config.yaml
n_layer: 11
d_model: 224
n_experts: 64
experts_per_token: 6
d_expert: 96
d_shared_expert: 128
activation: "squared_relu"
moe_layers: [1, 2, 3, 4, 5, 6, 7, 8, 9, 10]
router_score: "softmax"
normalize_top_k: false
routed_scale: 1.0
balance_loss: 0.0162
balance_bias: false
router_cosine_scale: 14.0
router_bias: true
init_std_router: 0.0131
lr_router: 0.00135
vocab_size: 9687
norm: "rmsnorm"
norm_eps: 1e-06
tie_embeddings: false
optimizer: "soap_variant"
lr: 0.00725
batch_tokens: 32768
seq_len: 512
train_tokens: 280900000
steps: 8573
dataset: "wikipedia_en"
Below are experts of layer 7 (counted from 0) of a mixture-of-experts language model. Rows are named router (the router's row for the expert), up (a neuron's input weights, with its number) and show model dimensions 112-167. Each number is 500 + 25 x the weight over its row's rms, rounded and kept within 0 to 999. Numbers have three digits each.
After each expert's rows: "comes after" lists some tokens at least twice as common just before its tokens as in all text. This comes from a sample of Wikipedia text that the model never trained on. Tokens count by the router's weight.

# expert 6
router:516464462560541486489491514496517442512491476486509482487458504501531494496500484500503494485500473504523454500506481485533456503513518483478521496422512503484472500481
up0:498479509484464507496494475501493496475482524428527550515450489464480464525522500507475505511471475499513519519484465515481517487463505531501490527466537544501556492516
up1:489520495480517477493490535527466510493555525484489489488496477501517476524553522472501519467470491504463517500542492541520508536542493481481507478534496471500484468529
up2:497471492499494466527502499512505517484513473523448491515543523458498501473490517496512527480534472506483483497494469499508477527435503501509483484501494521517461480490
up3:489508460504541511500506484522487520502528511539449467523474529501477501527535470475545542546501490501510510520476528495484484487494487518499458511488472512550494477460
up4:469504508510535523528517487470528490511496457480463516479519519503511531519518503433519475462466467505460522460517489488482492501525483534477520511476525500468469546478
up5:505509442539527548487438532560502521509470517491533488498484514442465488485507455475472500489489494465513455512518480482457480513527480479498527537498479501553489526495
up6:554487513517518501560510501504521483469487495489484525429487509527489510543517506485488478517506521487514511487509521468493529511528509510489518486445494487502492531484
up7:499480495477538586471491512507483500470480524482519539472488474526512496481519468505480498508498517508501488507523504483522505508455539493504488493482504476524489527469
up8:537487484508488465451566494482519482521474496504491450449473512495493477472515442488483526521466508491482472562494498501513519519524520478502522493548539465457475512515
up9:512490506502512522497491505474527520522462533473493502513484494497488530491431531453481521492475494477491521540472468456469529490523483497508505479450464516476458496492
up10:461494494514533529503477484516481500488504558526496474509514539494528489490507487470522507540494490516505476441510490498526523495470509473499493512484497493514520510506
up11:488520536510488447519496479464533471437465490527491469519495486501509498517498467468548508510494520475476498542476519526470494510520506490492531511483500479527478463444
up12:523463465518512461522485503490511494491521500522543542498501470496501530518486512499473488472552464466504494484457539502450482477528508486466501512496484512502471543531
up13:506507444518485507492522485460500468465526472511477481503506511493488520519478511478461465519525478506511536514522509485499508520507488525506461477530525542498493494526
up14:478508501539437464477476492534473456494535462468542493527519463493511483483469535484488447517509451470474525487496505484473520494487523496529508521515486498475475494485
up15:520481471487475505504494491491511459464524512483525503463494478491488485533503462523507441513460451507474538502506487497521565467563496533525504505474505495546514474489
up16:508498456463526470498471507508512464489538489504524534481479495500543492494509487536493492514467497534496497492497484523541516463542516482567521484505478489493476502525
up17:512486486488533517493493516506524509506479461514501525467480541538496522519514477497510488505471535480501467530523478482476485483432519451506500509478490503476530494463
up18:536520484504487500500490467530467511534448519496502488489540511486530492554473494528509530516526483522535519510506477532503465467517500510475529510512488488474537514515
up19:464471530544559475505530514543519478470539472505502503476530492536447520519540511525526522474503537499555493503532519493513507469456456493504509490525483501490496484468
up20:505510525511520512537520528496484502505488510505488491535471506449531493508541505507507520512519502542523476493521473511496486537490519501502483516499459501527514484474
up21:496517509512469506511528539517540493535523536556528508504508498528499454517507478506528483529485512534530470452462500462454485516494488523502475514491554498527517487544
up22:496482467544474497502500491494495512485475474529480536519490490518520479479492506555527487540478508440490479516485560522491490500497538510479496482478518504524527474490
up23:477471477489517474531476496500483493451476506477525509521518499519493509481545479512546490494496504505461481514544460495526494487477480470479540516528504508492535514474
up24:520506525435485459485478542543511492492484508450501494512515486514485470452525521494522539499502479490472497515532484482464531509497503513518473524467495529498486510518
up25:501490495533477509464498544480496506502509489529539493516486477513469504467480532503481473554474501534454561513509472498546513472548472514532483488476536537482507502478
up26:513506500533547512513453516458536516476492497498464518492522499498434492480468496467521553520477501521518529527498481493451501501493487530489466504482473512570486442502
up27:511484500524477489493493500537524515403458489495453487499487520490515505536509516474513474490523522478505506517522487502460542529444481485482492470520495497535413503500
up28:505513498487490520488469488491532507574473516548507496495487516516486530537504544515510488494510468508503510482484504558524496471501490482497521534496503511529494492501
up29:481457530480504483487486485490476510510494519541517492503522460532498527521553555521515496485552485538527501490502502482512495474513482509542489519466481520516535495519
up30:516490494519474503533519513547468523468476503487527516506482491513506446516478510534511514497464481567504483465486485499541537503461477503506524498485508482532480494466
up31:507477502526506500526551491541479493545459469496463493522548517499507542493504534526513548500491533497489489574547484500497485490486508477499455459515514521502490501496
up32:499510505500517469488526468513491486537512463493486500482517515449519479482544459461504537508520447471501501512512491510546511494453478474455506489505518519472472476476
up33:530521488495465511473516503484528515460530488493501533469502504468491503494542476527511489533526489511510502510506518492516469471479467501450499533492492541506544488514
up34:493507539516519543539485523508518511489473494483499527517477485513494449476498528518526455495547471446485497473480515539510485499485478487514492434473495528497480473537
up35:470537499506499522518490545466466468544537521521467515484520501543522486496529485466516473490477538534514488492467517477516506514499482486539516496482500521493512546489
comes after: " was", ",", " is", " a", " and", " were"

# expert 48
router:499533473519492511498509516481498473522473494538473513486523525489495485494500480555492504516510499496538512502506481502479498519515533517468549485453519477552499496485
up0:498512496493490480462489502461510490519473494516498493526488554510522492546463498525510482552506505524561520519448509521457511492545523457514485495529538491484524475529
up1:505480478547526498475509523489492505508478490502458493520526531508527500495511529518504466515482497492471499493510455456497475470521501485510506529519490509520503468493
up2:500496524508476535482503488507473514481460506520493472506522504504529502549528524523490475432507475512504509531469507486453439559446560529513465499485499487515498496450
up3:491484475472491495508502491451471505544499490507445531520527508472492481491427512503534538491498524510521536534482491488491533511512500492456516484540558530532482519551
up4:514467482511494501511482515505497548491447497499530492508547494468518507536516463513508506502521529465468479514475499466474535471466501502506527484507518499522491500447
up5:455546510537514508512510502531527517520487509491467518491514496553511520503478499516527523477492517523451496466506486465554506484506512492497516468500499509502484507484
up6:494507462481490528502513445500463478514491503557503479460521485515538511523453488500446494501507477517528503488496508461492534407488525490444509498494522523505482503532
up7:499487501499463527470508481503476490532503530485502520479537527482501503482555442538523504493523476527491530474505485527514523465537542500496517516457472511518548510510
up8:544518470513475486486461530512503516487477501466506492473480485514506493527501500506491540518486460500511498477504558516468531496504516492486508537474504524496503512505
up9:502470535496477501472504537499503491505500466488496468469556511528521518516501484517478511553472541482497469529495505485506485498468504449440501502489566483505476512555
up10:507473538434481515506498471519505471529492501524511511499504483506445515526491496483465530513510535466468468507466487533496561518495535500495550480498538552510490497497
up11:512491493508465530487442507510483514485511451475498490502497524488523479522531486492473471488499520526470474536501518497525492481485516530460522523546467475415471497515
up12:504489544514522473474532491481494507493499526500469520533505488497582496491501516507480544506501491493507526521482472474488475536520491478480486525499502440479517416504
up13:508535546512517521489511486454520466511531462509472462491493509493477516526525542495518521499542511467499501433489541506508478485502460515533506528467499517490491479501
up14:460522492477483534445509492493484507531497480474523468516464505486465512476492540453504482507464465460476487488548497488509508522485514547504516559438548449525521536530
up15:516466502505523536454495477529519482505502497509498504543458502482480538524504472522493564461526480499534484505523490472489484513514505525516504507504520506568488501500
up16:492478496533517495529482496537487504486532504503514514496536520524490507449477536498508512536496497507471531508530507533502514480486476472440474493536530497446507511497
up17:505529515516457506434534486498480469463498527491507493515522530496465502495523493527512464477465516484472481511535451512489460494493473449511472498522555451515422514515
up18:510503492456515500534490511520483498520474434495481529511477554496493539508477476509448498495528439552503517470465503537504513502509519522538505486502455517490451517501
up19:477547502529463522484542487531456524536504515482510501549506495536460477503543591506461462467531470482528502535537531503491464540470480465460509496477546516475513515471
up20:513506495509483496512500493527527489510525512506502526484501464483525523518490467533502482464475548506535502515502492490521475505497473503488504518513546524519517542464
up21:508500456506468456538504532473473541477488468523484491504499536521515494470531496509527447524521506484454525506483496458470539492463515460492484475498542510507515511555
up22:531511502536497484454490479510469528466488486429507490497507499476562481482497475513496463509469480508486513491516480500510522523464503501516523474517486533514544541501
up23:544508538493528480500455488493460519518490518530480524474513500490486488485500506561510475494495501458491528439530478574497500522509517504505466506521515515514502472541
up24:477508499438509526514512511540464522477432488502508521440488498480531541478528477516525534534447481509461482528504512513516481520493514517525541490490518512513471503501
up25:488493524485550470500470492504424469488486529524481484519508481558507529523528525460529484488495492478519500479457544520470488485482519477427520486498523467460481525483
up26:499514471554549488469531504453503493511576541494471514454484546497485518492493514525513513500530524473518496524511507468519499527490476490481491495467517496514508515463
up27:502524488484497495457530470522547510477496509508511496483548525531535465517532456504478485453521496469476462478528503476498462511475504509513553507486504544504511502488
up28:477491530505520488535510494500523521503478504490515484465534505519546516491504509501540554500491517492486475482517529484509536491501579469532518478560484498512477481495
up29:462491505494499496506510453513509532481486487535493455483489502490516496494528490466490531494525506496519515498532534555524502475498496525509521511500554487487525505487
up30:487516499485454500505528487499518513511462504484490530530506471502534552471466487489486527487510475507519494504512468483511503462548545467538498514500537473437523541509
up31:561504518563480483497507480550516490505470459516517513477490516538489488503473474523520504511526520506496545571485495480479509468500491501485470451494510523510465509467
up32:541506482467528480536531504526499481516494513522480483462445497498456487524498524484500504477534490537516524512533499465442536483490526471494497499548523493463500493484
up33:522565444539518512519459501500476486492471530481469462519526490478528493501492450515549472492462486537527535510481519519470455499463504512508428494489502512540492469550
up34:536491493513530480475536523499535457507529532541468484497467455501493512503507488484506553505522506484519497509487479503505499534474525550483471492494492499507455555515
up35:493527513497516494495499478487491537497532493543529541488508511511491498505495439485513504517541485473482507479498483532510552470483503509478501530461510505449498515469
comes after: " |", "|", " the", ",", ":", " in"

# expert 27
router:493499487519486485453496502449499422516497503538469507467493554508451511498525490514483529494497495536502450561539488467528499499525483488501508499520520479532520512515
up0:565512494461503496542502489502512514524527480510457521521476496495506479492536550508487507453485489480475538515501438469476500493494485494467511466503475515506557486512
up1:463506515467475505463490474480480497510461486457465513523538524502499515516514492482506550506536494468504476532501502490485494476463484473437510544510474518506511509470
up2:488498558534520486506503498526517503482557512489544471569556533500520507505545480510477478499488481510517516534513523492509498489516473482495506522475531480540439487550
up3:501528524485536480477503542495511495488449524534453507489473524508557522523466499492538517531490445493493458515482504502564512505523523515513472537516574473498512555528
up4:505506458504563526510470516492540536518489477502492489504496472489485475448516507526506515441511489504559486467521488508525541497498500508526485507507505516522554506496
up5:478497495526508465499470490549518532490533414479496496461509524537479533486506478504494484506547464516491473503508459548516514478464524498463493523483470489484483533495
up6:539498477517512485516518494439467533514507526474505490516516498509503452520500461507466461481494530510509506528484471495558496498477485513458484502530466491503521487512
up7:534510521483504509535491506518547537516479509527467508495536497502486527498531483513535472480532472493507523547503472475521505528460493509535549452536516513540469488502
up8:525530468516510478487516488457460481453496535562522463506487460526501518524504492519482486520505502477503543504538502463497455486497511513470498536490493526508494511486
up9:485502501521466483481489548464459506472467480498518481490496513491457431506509478491505512509533519469490504492509486497485517535495491500510493459565530505495489504533
up10:525530526528496500513566449476530490499453471499493529471501499499496502527471467471464555494477460503456527525515500506495460479477537515517520480512513503534483503484
up11:513489525476518516533491491532493514505491513490477488572470489503500543519460479548468542487452552533477534504489494498563504500522510491475496480488527514467545513533
up12:465517451467506503484508513502489522529572492507442506512514495519484509527526479474472468500471522510559513499455535487515457506502467450508520532532479505540498457497
up13:516498525502539436536466526505477500499484521525526498481513508512516497521555470502501477497515481475531487488516532503481497520516486448496517491512460465447498555536
up14:463512538518467504499441477518484515498471463526483548533511504510498480508519489540476510496497487525497510490507528498484531512549534477470519523527520542442500456502
up15:441501475530515552517488527475523466489526474447462478516481528492491518471515488483479530477488537495520476438488497503509544508460453482468504518533526472497483502494
up16:477502489499536485472495523508554550495506492552516522514450514446495506522530513490516517505499518483474484498513534495528504465491494500546505493536476471539528512500
up17:506491487486466445484485501492498474476531496514521499529496510512505526544509528469464465493455510486517490500511504504504446521514450493526452494473536497521483488509
up18:521501464517487481484472483495479493506476514542517529483553459507446492485527498527512510496488511498521525499515485520474530479498550534435513477527498470553498501539
up19:530505511460494538468481520492476548491515478517521536522468541472472484544498497517497548533461532473470469502529482502526520481495482527509492497506514484515477524508
up20:482478557492514498475510502498514488466515501481508556474531527526468523483478514494532526548487525443503490502513495529503491528479477529466476497552482463548469530515
up21:540483494551452509528513527491527505490531499491523544474525486509495452490512476532523573508467531490514463495533483538520487475465461493501503494517504521485439469483
up22:482507471526517475515468506505535490488474465483516496468496503495496465453528477503497508487454535535512437546505513492517518509499494534545508524477503491477518461497
up23:531517534475498545527519491498500465518487500461504486481513555519495493510477508508557539494472529513535468510483480514501494488500535485508498499451510472502511510498
up24:495497474535482510538530475501481444473547468496504527521498446514487511508533488491524519412486473499475445510466490478461485489524460514506526501513525506492498498465
up25:485510509510478468514518495536496508495547509481487461521490549479471501483509490535493527464501536517488517480517481476514495468490569471549518460545469499506472501477
up26:569532528497489456453512508503522456503511550527477515482511533512526503531491530501486500492505538461537539522506484554453486481526515463478479538519510495479537482484
up27:478532482475517509505481522467488454506512488498507471527432498526504508472487477506475486513484501511482487515541511482478492505504478524531514511486463533485490441490
up28:494487531503494488532539526471522484480538516467503482511452499466526456532500487522518498450486530519498466531518507444527456486531525504513524481491519507492475501516
up29:530518485500529495507495490504491484500513546469502470476476557497491513482487533507504510489533510518551475493534520495477498469468487483495500509528562508518500515478
up30:513487509557503522485473478449489475488514533484493517449528498514516508484468514510476457507486509492454499492514450456504525490472487527481524524576513531466511499539
up31:477527474513508523527520513543488473503462508491484511492503446507521477514503483500486532527502445561547481524513504481498542491506507539515551466497498529484490494438
up32:541516520543533447481509454491467529483490491500520480513522501491452486502505506478461509527494522536479499519566514504537468495525485503498511472514502531543524470525
up33:476471525474471513486483527461518473530536520505495523532483499472486518526483500517458491552483508524474478522508473498536494492508518498447501507472450451472485482468
up34:474482481501473486514495508527535504536502492540493458501453482511504499520473550481517489571474438521518517510497508480534510509510499496493521475534523503474519485476
up35:531517529497518515508500492514473488503504578520522495471460500471488494483551532495549500478415504486482456485493461450523495554533538488500485472513502521525493515517
comes after: " the", "-", "|", " first", " a", "=="

# expert 47
router:487503495485500513549518497473516485477496515486460483525487576525516493492515527448483447536549517474487505510510515499486549525499497492512523485517510492476482479496
up0:517493446504507524522492477556467489487501488502507477518440498470501468488495456545518489477487496487458498539478535490468496521531470489490478487465484474514532503465
up1:502491482529498531493501542408462544502507506513503462522516487470498514547461463490502521497504477539494497523511529505467449500511471461506530529541528518500482542458
up2:525478497482490539493534490555471476517495534494505512498524514491515502501518536488459497557555505486516522514532489493488502498481493472504516531513456499475503469478
up3:484517510462508447477498533499498499508495474544467478506492506509485463496487526535490483551511500487471533531544492456489470479478499523504516512533511496516541445545
up4:451514474510498516486524494522530516492455483510444454520500526469491486484523522472537500538502502482488506487506513505498531530516505463495439457471507524453464473495
up5:468465484462472522492457488516459499503511484527511476510482483481531511529468487485494477494452519508451514504507518502455499529500523523503490507506503523472470491530
up6:527514491534478513506507430499455508486516456471559527481495514511491486530510533518509519513511491543481525467527499548475511487463486499482483464488469489475500509507
up7:482478510503506509489508510427455475524452515511506506503524553508486419512459510478497510482534479513537490488521511488480477504505444510466481476512518498475492464540
up8:497511523490544533541477560487500462534495474497459517465481471525482519466487523528480496542509499495465480535505445469511483455526459510500498512509503514440484491523
up9:501467499509523506483488501438478526516515428535489507538483511480492550486491478517499508544490517466459477476462519526527521508509491550505551493498475501510477501521
up10:489504490467493459539474487454512490549488533527522469494507507505491445501519531477489470504514545502526525545482485477504427532509499510491486509527512520489479447492
up11:499522483495497472504498457496511502560508499538486472494532479532502473534494536525466481491473505491484478505509482496478508449463508489492493487516523494467492427459
up12:503500504494504537545455509486501452520471515515524516479511520534504525499497515505521430504455524527514487460483508506519466542487505479503496501462487514499477513484
up13:478565466472513473466495526493511479471529512481499518515541520532492523501503536460499473521500447495510510508510503509500480486487503549508492539511482463504511537458
up14:498511513483490485521509503501494531483471490521515472473486463499514506523507460491475521507517509516482563492550485530564488483472485493518500507526503503552498496496
up15:547497518444485484504517501449461515467523539517480486538511496478494519508521479468528502489477499497470487551488485472501503473514533498508499499516479502519560525454
up16:480456487472445516489503505491513516493523496492491524520512499498472460483551459558497544454492513484501460489509468501505479507524447481509463490536498482512523510526
up17:521480477490480479519517464533513490482482453499475507466537537505489483522455482462530506481496516471486533462478543523456510496507542487453456538485526555503490473492
up18:516501502480507429528508511477506457489508516501479531472482485539455468473504517511479479527433538516514545513495478441523471483495504487494462472560546501551496502545
up19:491519461518522495490443480546535456474490510524491485485537471465532477492465516516496478479585505517524539533473505519460498533498500502495488483526537511484474497493
up20:492483519477571497509493476493539513479504454513488478518497525484492526477489547516492492514518494516437494504552528512505501506499504485528502496553540506495538475506
up21:529474488490506458445515481502494519501528500519498499520489545478479560472472530525475509535532463515499508468521530502522482460510504481533538475471509510492517559496
up22:538498532493516482510474503513513484486463524513485496540497498489510503470572499527483499512492541494486508479534555482515531506451455487569478573475517536518498464505
up23:494516484478524478497523486517508512497489507500485523517483493500497527519418507450480516517500492531455510445511499466496495511515523484491496453510515496468503561501
up24:481531492500509513469489501543565477502512461463498503508561510517491599548498533516501508512519474516500505516511503487527554479504478521499488498487542490517469412509
up25:533508512498500487445514495477528464543500459460502410514501509490478482545456514496500496516496540485496527472493538527535511505509534501491468493519562577498484525487
up26:497510486505491495516523510511493474503487506533436526506490555492519492493521485497455481467527476523477485499512544479506485540508518479469470485526537491483497534517
up27:515511494462482525475489462526488517484477506469493455491505527474496492507441479513464546494468506515554525538523506483468519505456477464502481479511489488505575491465
up28:484516481516480528492507502493464494493535544522502529512474517440515466497508521536505538498466506522505490483490513502477514530544456471473521467506482527451533523547
up29:517475504560516512495509520533538490467457537490506514495476446537519505521498514492500486497472509478555508514469498464452495507507543482524496481512507501534504526538
up30:494537509511481495527522511524536507483511511501533494460487473482527468521523496536510497516507515513516475485521501510539482486508515545543491506522495498495504521482
up31:469512506501480500489473506494495517503482494505498561531529507538465482476494501470456502471478516481448471505480478486539505469511486520492470504479527444486508480469
up32:524442495494501496479509501463512497472501497453499528508519502451518478448516512498516492492570475536478491497477497500459463526545506522514531521491502530477507482496
up33:486435534501490489522569501506520503497443528558515493513513496505512497487496481540492505493507489495522519467501502547440471487498498484476494475562505522546456511473
up34:494467513508507510490454480486493460499521543479507489434510536496474549486502486479527478504488486502490521484494500480531477529540526481534547457533509521483498507535
up35:546528490500508489444532463475512502488462507541512497507481525555499542490468458508503518491470507504534496510462507463522515486497485500499484491504529512523454459519
comes after: "\n", " ", "\n ", "\n   ", " 1969", " Succeeded"

# expert 21
router:478504476471511523527493462532489470487550498480482460531492497515500454499478502465466504501475484497466579477543480496493518522471546484583529469504506479489499468505
up0:491493515533489528528468461540504502524515502506461540482511513454471507515452512492452547519536487493502508490457550549515526515493514490508478500531540502487467520493
up1:524507535484488522502523515525532436493505494504519506531484528516509526488475554484476470474508530471524490497516474489486510511461521501518495509458471472503475508517
up2:485503542511449515478510532522518483489466433513490522481496460496522545454496485542456490535497509499519527493491502541487483502518482502530518513515450523487521503498
up3:503529455522504513522464519501516483516474473525500518511462530574492510532517486493523516519475500502481507515514505462494559489496505468480501476481470516514528468500
up4:460470449503542541491450529519522520467494511480464514506502516519506522571490520482476491473490487497536493490521494490483476468543483517466525564513483479503458510511
up5:503498500518521504507544496520518471476514432472483481483456504508480543529476493513452476508482486510507503517511499532456499501508482489523500481480432503494505529470
up6:496477501486485536542491503469524467506543472513463530463531499485520502494473548502497501520519460448506483489516497549501496491481499493462517498499427527496472530505
up7:482523509436439516563534542482503480493465467499504480502524483495528524538513502489504508498510564490480434538512478514527508475479494437488488532528540489476537493513
up8:517534481534471515503514524485517491526497494469468491483485501487524534465470476547501489490462482530519520529503561489520466490479519483488485441513490525489506495512
up9:462517478484517548510490531493509512452529488522500526497503517499502535530492466472452479487469530505545531473482503475530482511546487533473488499474486529485460530518
up10:426491510465483506458511509509474476519532507504530515485468488489499456552481515472462478484474490481481504519503457456529536475476473484475496492534509469524490498509
up11:516504502495460545529524508532497465513505504504498519528529456525480490480459489519490501466503516522460490492514499561497513538472471521510511471531448466526482488526
up12:488540512507496509493489474505491514494455490531515488529481465500543501469527476549540558496478563480465526488490505464469502532508532488461510498460544459508533532482
up13:491486457494456483490532498525536532486472493507534527483498480486500499529509513474460481416492482511488499500507519497501489494490548499484484478494497439469532501499
up14:493536497485511463474500442492512442509471459535504503498503522479530500472499482487490477490500519448510481487493493459523511465504550486512475490495517521481480504498
up15:526496519529517493527481480496498532475496473514546473481470544450497496515524502540534480488494488514493503514501496497467499506511509483501476478522506509495516487494
up16:486546558520503521487504537473504467497513519409525507498495482505494490459470454474501521467517476548477489481478523444496489515496501491509510494562512469501523547473
up17:445509480466471482469523480497473492527472441498540516517518528486498492526520479499484519495552484523466533517498515517464505518516495499490483496462495507522518523543
up18:494506434490531527503526494503528423479505494469514542512476473481503467498489505506526505528543521512443495508498468496512514510502505480515516478466508500480500455489
up19:508533486501478491505484533467529469527481518546469512528503479486475521533499506536461499547538511462458529526486447509510486543424512507458508512493532527488533489510
up20:524467550493480517471505477535514514467542513548479505508472514488499497477476457539523478522507506485464508467512503502512532444526533536489514553498477526538495470527
up21:494492474480446506547489481518498517456478474541531510502488533481482517488510491474476506500450518498447469504520502521509506478497512481414507544512494510483507480489
up22:483503512470479538516493531448501477453559480487454483512494493509485537483529508521498525511503460529491504482468488463538473499470509495533525531459480475480475512505
up23:496528482479496508523527482539481454462460517531428516498460483484491512488534487489500478482483517494489491494495472512459499513529475526466484510455511445527523536523
up24:501530482519458526496508515501500546512559519506505509504533508527571480561483480531518491551504491477487516490487466500520495533491474525492498494494485485484478464525
up25:482506511489519511509471488521494512487473514498500464484471540487481511496507563495490489474527488482496489510462513493499519517518513510502524519493473487462497498478
up26:502520486503522507521510440483524472502541491478522492496506512495540489530511525501502509554540520534475498519534500486471514472491500544493514510450520511497482463531
up27:520498514525512468487494491529505558506472491450543458485503454490561495439513460467499525457481506499486509460531487540541499529535556496507505501475526521514513514487
up28:521522495538479471514520476473528484467553516504541541542501536479532463479479477510537525497524492525487496499483490511473513493503481536442501520461473540491516521513
up29:492525489477474487509543522565496550526481504473508526501523487497535493442547496506496491518489513473471519515504475495511496515486525496489513494502462522516546514491
up30:567510491489487504507502505512525482471500493510518486538511497473535498458523515526514484549483497532503487488573534472500513476496492490514512498481499478498527478503
up31:489484517486517522530478500482478483527461465506485522528480469492485496478508494502470486511511504548534479481555537512477465453472499496501495530489469515546443499497
up32:480496494530473489497501502480476519483488462500493520484510500487467503537492514511518489464493522525518467510478515510469506570482510517480515508501497491578490458479
up33:524480497507512501507484478513554445457505483518481519530542525498502492522504491508488479497470496522501489474499492517527497504482499502481524509489536524515476487461
up34:515500466465511514501499485502445458484473492518509535491506455486488474490520500518499501481514499530503502513486474518510480459533472458469529513553537469493503503534
up35:459479501461518484546502470489513538511482544486511472541501456525525506570508521523482509494504500516503524482525519496537496476514494534453539528501501483454490501512
comes after: "\n", ".", " co", " 978", "==", " 0"

# expert 43
router:514481510540496525523531469511503547497509514528497505512447517507518501506514518486542478501559488482533523468467509461495560497500500482534496493521488518515546516510
up0:476519443499476528485456486491510483506543510451486522460510490540488530525498547506484473467529475442521525493529478518473457527523501531534478508529527491513461517429
up1:494448463483496499497543494448494552494517462485491473481490526512531516505505490520561491499476464473547522483498508500501509473512494522486475512477500541431456514480
up2:443503499524485531476522490490500537583534529535501473445525487531524493500535528522494500487481499543469500524503516517509512489515493474525474506471520514494506511503
up3:544525521494483522536541480501483512497506501468525547487486477519512486501470446506508506516453490496519504491520530499533517452530485526492538474508547499477493543517
up4:473464492513474521450488468513459500486508484479509525471497494503519474472536528477486510507537508474529500439528494506540480495479464461504497492530512512509529529479
up5:422526510523531460531470472505482528545484498500490513532528514483522486512478510515486505523524463513493532567481496524507466548497507516516522457497495490548500555512
up6:481473451506465520498511533505490510461494504484512504494507480500507536479544501563482517486515501561448513463528504517521504482518494490497479513495509470484503471528
up7:466446503516440541481474445494479529514501484481487501524490449442500539470485495505484461481465451527504517512547491484480496477527505484480506457516516514497539541492
up8:525527519525504525481520470483518516464510542483492499491474467488439481506490531485460498515506489466505501456455503482504501467485510515474475476474514480520515510496
up9:472500508490482545496476494516512479480501517488466526502479475474523507512464537500563478448460471505504507512478466505501509504526517516492482487464530488487491454481
up10:511520507473495525446511536466543514543492460494490518485503495511492478490532477512515541456463512480551530499447486471447494533522485481502471531496541512491488472494
up11:484557504469527500480470480513456526513490474474490523483508470490530453505490447532489496462484478460487490487489510487482529452510465514533496504543555530466496498463
up12:492523484480479508512506489483494498536481492501488506472509493472501499485464468521502505523523446506515478471488456518481516485479559508521512485539509496487489534521
up13:465503508492500501487500498520544493492513467473536511489494502430463473514485483537474516484499490490442488463469482553500508459502534470521513474463519516513524538515
up14:478466477472526501515509535533523533527489503505506493470461569477492520498497518510499513516481519515490467461500471483509535510477490484480486505535521481504481508480
up15:512487490543499473457457515521467549471511470521518497504482530504532465499508494492507525479498516524493505467539497472496497483486516494510469461507545524508498501496
up16:525507513495460480501483477462471505482524508493554494537488475505499490477488523480526486491540504509529519500494568487490470531487489535516489472492492511486510485507
up17:513528484542482465527452469501474513491469510493515483529473535480550498475518468505514518460505482490527475466510485512501499480512449454520494520459526496515506480452
up18:468530484519498545471563501491477466527519516499484483484495540491487518525444474503498509476505463469500519500501522558463519516510538524477492528489495521508462495508
up19:492482512529506470445477493489532499548497492512480496463545467480508486482500447494459484469493500519502528466445498489488496499502499575472494513537473523503461473501
up20:506520517522486520506480480506500469488504483504459477513508542508527482497511480511512520554485509487489481513509528505509474415480494494510524474515493501512545501481
up21:546468510523554529501524560494519492458547502511500514482491485512474518492487465504515483520500522508485483520520454477488471513519498496521495498502503454527508521507
up22:519511470453472532523517470487489530545515510484491500540487509496462486476517498476519476539498517501459505487537442551469473499455446477487489524462541486512485502506
up23:537519465504514465491453497500498509503505486480517485489465484509544523486505559500530450490487498507445485529507537499514495550498500495539468512477535497498504500525
up24:521451511509451503506521513514519462491468460476489505476499511478496490483517540493507558523470507514480476515494528472497474458527485515490460490523548477476486506515
up25:510498518499496484517471496541529498559501482471457510538476510442524524469455469490478449448498470473489487486501498504478504529493526521522485484486509543475501521531
up26:472540496499533482522498473499507516513504497492535525469484517455483509530512546484484505523475490470530544479449485462540477492507530453495498528536485465534495518475
up27:527470505486504495483490524445510516505475505526500528510528493486497504495525511488468505509472484534489512455504485488521530507475498485522509540457503473507565480492
up28:516448481518498445507477514530527514485452512473534494548509544474506501526479416488507511534464485457466497518498536502487490483523462471500529542489494494506500505519
up29:484505477499541534461517488482486439500521480542474499545533486528489507517476503468484472468492524499516519512483522526492541493533480491489502488441506531511486505501
up30:453494500476504513503493488496486470454473469493432482496487472518478507494503485520518516512524452493452539516506559496515503473519553520486518518574502533511488476506
up31:481430475493526523506516501493499569520534470538508507523519440521451488500517440498517510512487507530509507485492474494522475513479515533526473459524482557502499530533
up32:487535464550495547528517484554511504519518478465467522497497505513488472452484485513487495491534495528517500517534477455491489483500481514483499506510464494528483508514
up33:497492464543523519514549491462458538500492515506511488522484505509490571503489514491490508456494491513545479498476470495493463482446468496522500502506492477496546517512
up34:512517463477528511516513467495484535517469509442519453513502504544551448537510491479487478462453496472478487551486542507498483514470483510532470499495537504537484513505
up35:493519523464480474486502439499486497493467492510525486503471483463477494519514525535421483522512517541483507557530498497492544498489478487513487511511470522479506488526
comes after: "\n", " ", "\n ", " Genus", " name", " Born"